Weights of a small mixture-of-experts language model, trained from scratch on English Wikipedia.
Size: width 256, vocabulary 22585, 50.7M parameters.
Experts: 48 experts in each of 9 layers, 128 SwiGLU neurons an expert, a sigmoid router.
Training: a variant of Adam for the experts, 347M tokens, 5289 steps.
Below are experts of layer 6 (counted from 0) of a mixture-of-experts language model. Rows are named router (the router's row for the expert), gate (a neuron's input weights, with its number), up (a neuron's input weights, with its number), down (a neuron's output weights, with its number) and show model dimensions 128-255. Each number is 128 + 24 x the weight over its row's rms, rounded and kept within 0 to 255. Numbers have three digits each.
After each expert's rows: "comes before" lists some tokens at least twice as common just after its tokens as in all text; "mostly gets" lists some tokens that are sent to it at least half of the time. This comes from a sample of Wikipedia text that the model never trained on. Tokens count by the router's weight.

# expert 2
router:108125141144128162118178129133143139144129118133093118140141117113144174127152151134153114156138147101136119108104118156149163110107113142132155134112141111111083080115116140143172106168089147047139138122134135121104125126137123130090068083146114108105174094174127174127134149112105100112153158152139138119104169125120095122105109075144128114115126131147093152103146069096145141136093
gate1:109138118147079131061087086190155162137128136121135168107063097121136117168162099141100119127151145121127131124106128115136119115123080131157112144124150096139103120150127147107140101112110164175157136082140157131105112116120097120097134083135129127099135175087123145074130126157114101116197150107154123128128163123140106129105146111149169115143143120119118121166135108130124089092131
up1:129135119118147145154146150081138113161090098143117132112180132132126158119105155120114132103105122126141140128160111114121132143102137157111126128105149111129143111163148102172128128150125146101136145122146180128130170106125124149164130145125149137136172186141123092125110105180124159124115119134133137130121051143130131093150114127135132140113141156147129167142111140123115148141134
down1:110095124116111102098089131105140173120098110108118132146104162123111121118121127161067131135116126130096132155155170101159140133139139070120138075116098172117141132126129101131086133150144121164113150121107135102099099148133156144125029138137110116123129104117107178162146172129142115161105100145099156104139123154139120147119069167150101163098136101114121112134104133100107105130133
comes before: ", ", ". ", "\n", ": ", ".", "\n\n"
mostly gets: "ations", "time", "States", "However", ".\"", "tions"

# expert 33
router:127085130158138148113145132119106160141135143104081152135121114093144147123145134158122089138157170145125101112133138131163139132089109150156158134128109123138098085089118102119128114160136098081163150129154133141085146082149149112069019082170137071110154128151128116159129135142114118137146185148143121114103133118104084127136110119135131124106128151132112119117095080090138157164144
gate1:104140154158148131117125094112118119110118142128135123123125132122132128111118142136123140154178105169112150113128113174160066102101138149155152120079132142191158180120139128147138162161130123151141134146128121126136100087168088147121081137161089164156125113139119137128150148134130158106145099117119160150131156122166084087129114161128129118152127151117138116148094107087132138114141
up1:157117140130090136148161122114122134156175128137122106113124100111148104146129145139088117150130126124108134133131149104123131140154141106154123172131187121132134119145148131107134129151147154138149166150175111119129174132097084131145093091127143097126085145166125131152080158116134126101103129111132128120105171115118099129113118121174157124169129135139137109144144135158148132138142
down1:114142132102129129135159168083125168114105112123099090111160169128125139099109177174171075158117147158178134133111121067103096145138137139115128143113141145121104120108070131157132139159134103171131128157139134112094120161122118121111073155134151091141122130146127153128111122106141080142114098162125103140113145124095123078161130143092137128091119131136146118161127127155134138140124
comes before: ", ", ". ", "'", "\n\n", "\n", ") "
mostly gets: "ford", "ville", "ki", "ler", "rd", "ze"

# expert 11
router:127126135105140112101161130133145135161146141171090131096145136106117165139152159116126120132093133161091144128126131139111129116087151145152156134115115119128094114149141091122234124150121139068131147135154101114081139107138102138105046114147154112123153127168149148149147129116089117128112222158127128137122155102111141136105114088137140112119128173163120149139095076099176119129109
gate0:154141127134158120119113092149138125125134130127124080144156133086122126179147122177156164120148168141128142160159139161141130153127170158119125152120177134150162136156120110128149104137127123124109196095106137090151086148142142108055076140141084144152117126142139108129124141153152108111074133116165094149136136116048112173106122117135151092106135134149136102138098121136113145111157
up0:122142129139158136127107115138109109142135128142147086182146107109146105146123140154151158109142169143119160141139129102142099163131135133095140181093192109172171152180112114129156104124129124135131146122112129092169088144172146080109097120111081147162101134133149104124123126136174089100112131132177111151137153111046098161105133130103122078128152117148121110137106136168120171124149
down0:158150111131126107133092134099101140151112124103122125155117171151121124135114123114138143135141131137172150109157124116106137126117089165120107104123137169151121099102149147098138152085111108124181150120118141146138153123127104087100156125090162166157108119174141117139159143140189086132120105131175148111143132177094133154158111156082145113126173122056121115140121138127110154126108
comes before: "- ", "\n", "\n\n", "= ", ": ", "°"
mostly gets: ";", "Succeeded ", "″", ");", "ISBN ", "IT"

# expert 38
router:134116147123130152115167113163154143146118134130102131107123113161163137128146166134155073120146154108100120112105131148136139149124148129147163124104101104131126130124091132117194127143125170102143160157145147126097125115167126120108026105138141107110117090172121157111149136150086126105160197147115106107131137113110085106097085135122117103133111148138101153100116090078134128136126
gate2:109119114138123138110151153113132100121124190145162143091100102122145149105163095137099094113144150128130108168143126119158137112151120098160131117142191114112127135135114122113136164112142112161103097129098180142172089127107120116107133151118120132135104117139159118081128134141109114134175100103166130144143106147158138080170108129107108139136092105130128112110106119120153138162143
up2:150139144142067143099119124110086118132143104081143120152119126151100143153130096144144121149135092122091115081110125101129140101117135143138157097151128121143143116160125166168147136134124095118104095129114126158115113066156127106142135159110135099120141093126080148138131168130128141163158117081136194126106154093141125166097065149145170111127115096117141088110140104111102107128130
down2:152153148173090136093117110094169128119145077145088162124100134160087120151117122111130092158112151082078153080144131126111136121198109134140145126107099169131160124149103111127121155172088108099160158147175105138147100139143092186138138112116148145127149119102120108095139146129114147173159138081094160115123127138142133138098120129118174132108110157128173133119153139104122120095125
comes before: ".", ",", "–", "th ", ":", "0 "
mostly gets: "−", "$", "100", "40", ",", "49"

# expert 19
router:124136111134118146111126098126116152165133135115088137125127104131151169137134162130133074138125168140060134113115131123153146109057159112151173127152138104111092101109157115118211129150122138074195144108129135113129112157196121118089064072185129141112164120155137147136143140120119099134142222117141117127100133140132094133137112076142107115128121153119092154115117089099121119164130
gate4:135100162109143127095133159151143116125125112153120137156138153139101160145144084134148117145128086153138115070137127125116099150153134090101089140132092171146130098148128127117108138138096172112153169132155172108153126104134131161115131119097130124145131118124108166127155116108087151152123172144138095107161101106139108120103124092152116132109110145145127141113124141133142159117123
up4:124107151117192134148109108175109115146138133159138163169128115104144153161133083163152147147121096184110142095114175108110099119108150127122121122114110175146138080127155175101091105138126169132159123132113163119139119100144162134107154113107148135083162145113111156110160121114071136123160132138118073142174128128162111097119064165130137142194105147112106158135122098148138172134123
down4:151101175107152131132175153125156102136085149171122127117148092114117113163121119142117138124149137117138111116166130126135137086149128156136137140100106153110131086131095123142126152152139101103119151136153133138137154111141104166152251119136119129117125125068114136132131152118130130129116102127144140164067132118143120127147129147150110107152105136162179139112114114118136137107168
comes before: "- ", "| ", "; ", "===", "by", "|---|---|---|---|---|---|"
mostly gets: "\n", "Preceded ", "\n  ", "MF ", "FW ", "DF "

# expert 3
router:134100139140151144119143095123118154139131116131107133135120109129146140090135174132132104121104143135104137096140137157158165108112114124101141147140155103115099066133107126126147143183133138108149155142142142124098125114107149138093024101127088108091131152169139128120188134136133108122139215152132081127117138129103122105090108100127127124142107140150128160135120130112118132148126
gate0:148120089123096145175126108119164113159127123159164097118104128103142118181158119153159125103133152135104079171161102143115123098151157096119148122137111174116130102181100154146174114180075164115126120130139153132142133153152148138143110088107150158121117105115121107127157120158112123115130142099132125118118092148123120163141133118118123107129148153149087167131124092131113121119087
up0:151135101126117156129109115116174128110136109162153143117097153105127136143144117134155158123140124130133124114165123073135149143140140080107114092096050182170113121176122142164112118171123151156130138130135138176092154139158103150133120132110151141098092151103132098115134138106122130114121161106136111085120085150135120127121147114115113147167114106171117161113139157158157137115072
down0:138113143143123151123154138139128096118120136163133121106115104126132098076128127092121102158121133104097138171122122161103126086183149116153118175142091107122130139131095161126130110146150103121148173129134144125127117129133170167162111154107094144139094111154141101158157156125111130133144092073157121098126115122155194116136143097138095176115158121146156087127128137182137140141124
comes before: ", ", ". ", "-", "\" ", "'", "an"
mostly gets: "y", "t", "d", "ay", "him", "Dar"

# expert 29
router:125128093152121153130113099123114130108166174141102117140141095089190155145127198131125080141152134136078135154119137136126132126088153117131144107123138109122105133124115113133190099178141157104170144121143099150097123132155152119114033113152134072104141122171123178119103128108103136120128177113115116135117172108110078113128110100113165128089103113121122160104120107077121154154132
gate4:118141164179142075132147076128155114090087153083110137124130122141125113104102156129112163129094147136126106095131133149108144139084131155125134109158118125107138134096107162056174135121133150105161101133178103147166128143091132134132108137102119075125115128129096115142159112079113146131134133133128124121119135165112125166107160185148103142130113124117158142153162113102134151146119
up4:122122125120156094137130133114134116111105149131104071088153141147170181091117162155116115114110112146135112138140087144102109142148117135112117136163151133141152116135144187110143114195073147110157113197142083128194154137133144134133151133101109105144185183143131134102125106138136145127129123142132097125070123151084151129115118157111130122150121142110166112139111153151094111118109
down4:123126087104102096127134120180138113147150123140120139134119108116104134147132093142155114115127146163136102155146139153112132164131149120106098123111129133098115124133154171107110129104110134111122136109122097073096112126117168105145128150157174132183159095134182148118120113134153131142119068103122153154097130138104131136135104128111129079139118161124178093112131127110111100149115
comes before: "| ", "|", "; ", "% ", "(", ") "
mostly gets: "% ", "Total ", "Votes ", "Candidate ", "Win ", " "

# expert 13
router:126081151127126129102138127152147129144134137152135133114130074126164152118142168162142091122154150102132111114123132143188094105088124130125130129137119092109094116164100107117159108151136149046135138116139134113104097123171084128076072113128105082115200136177134137128156125116111131096150174144137128130115144133099124095126145111125126112117134138162098167113085101100131167125127
gate1:130125092131147154084125092129140143129133092155134158103153108166151130122139118092102126127148128136121162171148183158160123112053163109095097119078093123135113132154090163141142064116120128146142107147106108111158115114122117156112108102161125100096145125156154131092157111108107146109170110146134129104136113114109130119142162145129090151149177127136134118089126125139143120111125
up1:153137131118145169103157144099118143103112143128142127124146126106098139131142113182122161086131108155140095105129121153112157120139159086127163149154122095098128134141149109131140170129156161103129154084192141126149113130116109147135128109127118120120113152080119063144113155106170111100086125126110117179133057119149134127118098125146130084097127181126094125153136152121098108074109
down1:117123111118119149154123123150072132124130141149127135111159122114128171120156139208150139144183116134141106105102151080083169094141102077130174153115155165112117113125136144138154149134117159119129168134118148137147102167146161097137116100114140098122155141153122115178112097145126106130128139138129206111123101141122157137085151113133164159137122139153128134107120148132132112093134
comes before: ", ", ". ", ": ", "==", "\n\n", "'"
mostly gets: "career", "life", "Party", "film", "politician", "Education"

# expert 20
router:115115114144125137115145122143101154130147138109114147120155115110150165107099127121130026105147138134043131115143127127172120113116155129152141154115167102123101124143136108154174110123114143060180172139127128119101083120154114127137059093148134120103147125148129167135137120137129113149138195154138124131118150105126115124122127102128151101115088135122092127128142071053133135130115
gate4:141160125137111132092147106119106097148167076144108170120076087123112137155184115128170143131166101151120149130104115116099123116135114169079105138125130108150124069138155156116078098139151142138134107097145164121101093107126095129109130119116144121130114145121128116076126131141136100085124111127142158118146150153137089144127176104124144167172153151139152112142129159121148126108125
up4:109120118106183112128154108114118155163136145102112122116179121169130137146139109114140138182085123128120191140147123130112105129112104122126110129119100125095103147072120100142193150090102130100147147141148129083144154154110170146124124103156109110112147141125160115097169110119137143159137132162116150106162080111144142142116112154117114108122089073106122138107119091149148111153137
down4:122099083120116122132146096166118128150136111106150135128132114131089157112123145134131131119103167067139144155157125126057100177110125127114170141154118145127099115114136152123144129084122142132125130089143119153162125138162149113152098132131191131138073138129079088145119152107120125144189193103097096144120112093090128109074139117134106146085139137115132124119139131176163152154130
comes before: "| ", "|", "(", "years ", "km ", "km"
mostly gets: "two ", "10 ", "1 ", "0 ", "4 ", "3 "

# expert 46
router:118133110142145103112168132135137123148095095146093133114118126113158141104143128151126073117156149098102110126138137163165128121118180106141172131142144129122134094107129113125162059130121151073153133111127157122082120140153128102111031114132174112106136104145118159112102115146123119126162175140159114135134128128060112137131103124135136104145094171141099154100108087083156129143112
gate4:120132110120136099099109111120138115142137131133146113095146137090116111134184114147125124147168130124082133110090179149105148094141079071132149104170096092136131132089169098193103129117128101124124087122113123089073061135164116125166146126157132122167131115140118160145130137128116114108169120107115079131121157076124148124136150117111114113142121084140163117134152129140117074103150
up4:125119102151158113116137103145138166161171157138098156147068114156116104147122138137120177130096123152116113147192127092132132149112133103152100142119112174125123125137132113148114137125170126120118159197153086127076164139100147147127129123112104118145106107122113161138127118123131104152115089125097143156143131147148129130151144124140166146125154153161126099160111119129127149157115
down4:117104089127131140107104121156124112097117121137136165105153143087139133161149152155111141100112135110127130155086098094104138074134110123144153083139131154093124136153096136120112101144111130110115100114101130141171141112164089149131108141117145102153136109101166129138143113110155087129153123105112125114119148175096095145104124120142116089111163068119145092097096146134102138069127
comes before: "0", "5", "9", "4", "8", "6"
mostly gets: "201", "202", "198", "200", "196", "199"

# expert 36
router:102098134125141120119161117155139107175118124141099113092145112101136159147132164132093072109132127148135116104120156125141143147076140126161132154117141132126118150122148112128186107173139147098157162120138121108097123110172140163084051119149157094098129107138133138120149136146096112134143156107149121160100137091138120087094149063163116120103130171130112152100157089094108124138116
gate54:134069154146150144155112133147141092113147152115100099102132111162121087132125136131120132093116097116121118136133122126142075117153107148139139120170130108093150124142156143150115149122141118121140101163062141111139134174110101096167112145151128099120127148142111121127157108142150133114149150105198139140103091133125121118131083141162144120119106135090119128149154107133126157090135
up54:166098137128089100147115152125143121102129147132080122102140158164131127165162145117112107100138112163146128116141105126122114131148113137147105135134148131139125151160155104126138128118118094117127134140089107152139173154109074124141117112147115115116164125115131119115175154158131142137102138134155125135124118141155129181155124139169129130110069140118132091193091120162151085130094
down54:146164109067114105092120123153115114127137181110149125104167114111113117120102118102159124101138106151138104090148154107136158139149108120142098115124106145100131193160091101115107108108118102148097144123112131132097107114141117082133131111086065143083157169111157126121085147132107165176122128102137140179129131132106121117140108131159130129096150139100109135130154117166101158105165
comes before: "\n", "s ", "\n\n", "′", "″", "°"
mostly gets: "'", "|", "\"", "′", "un", "n"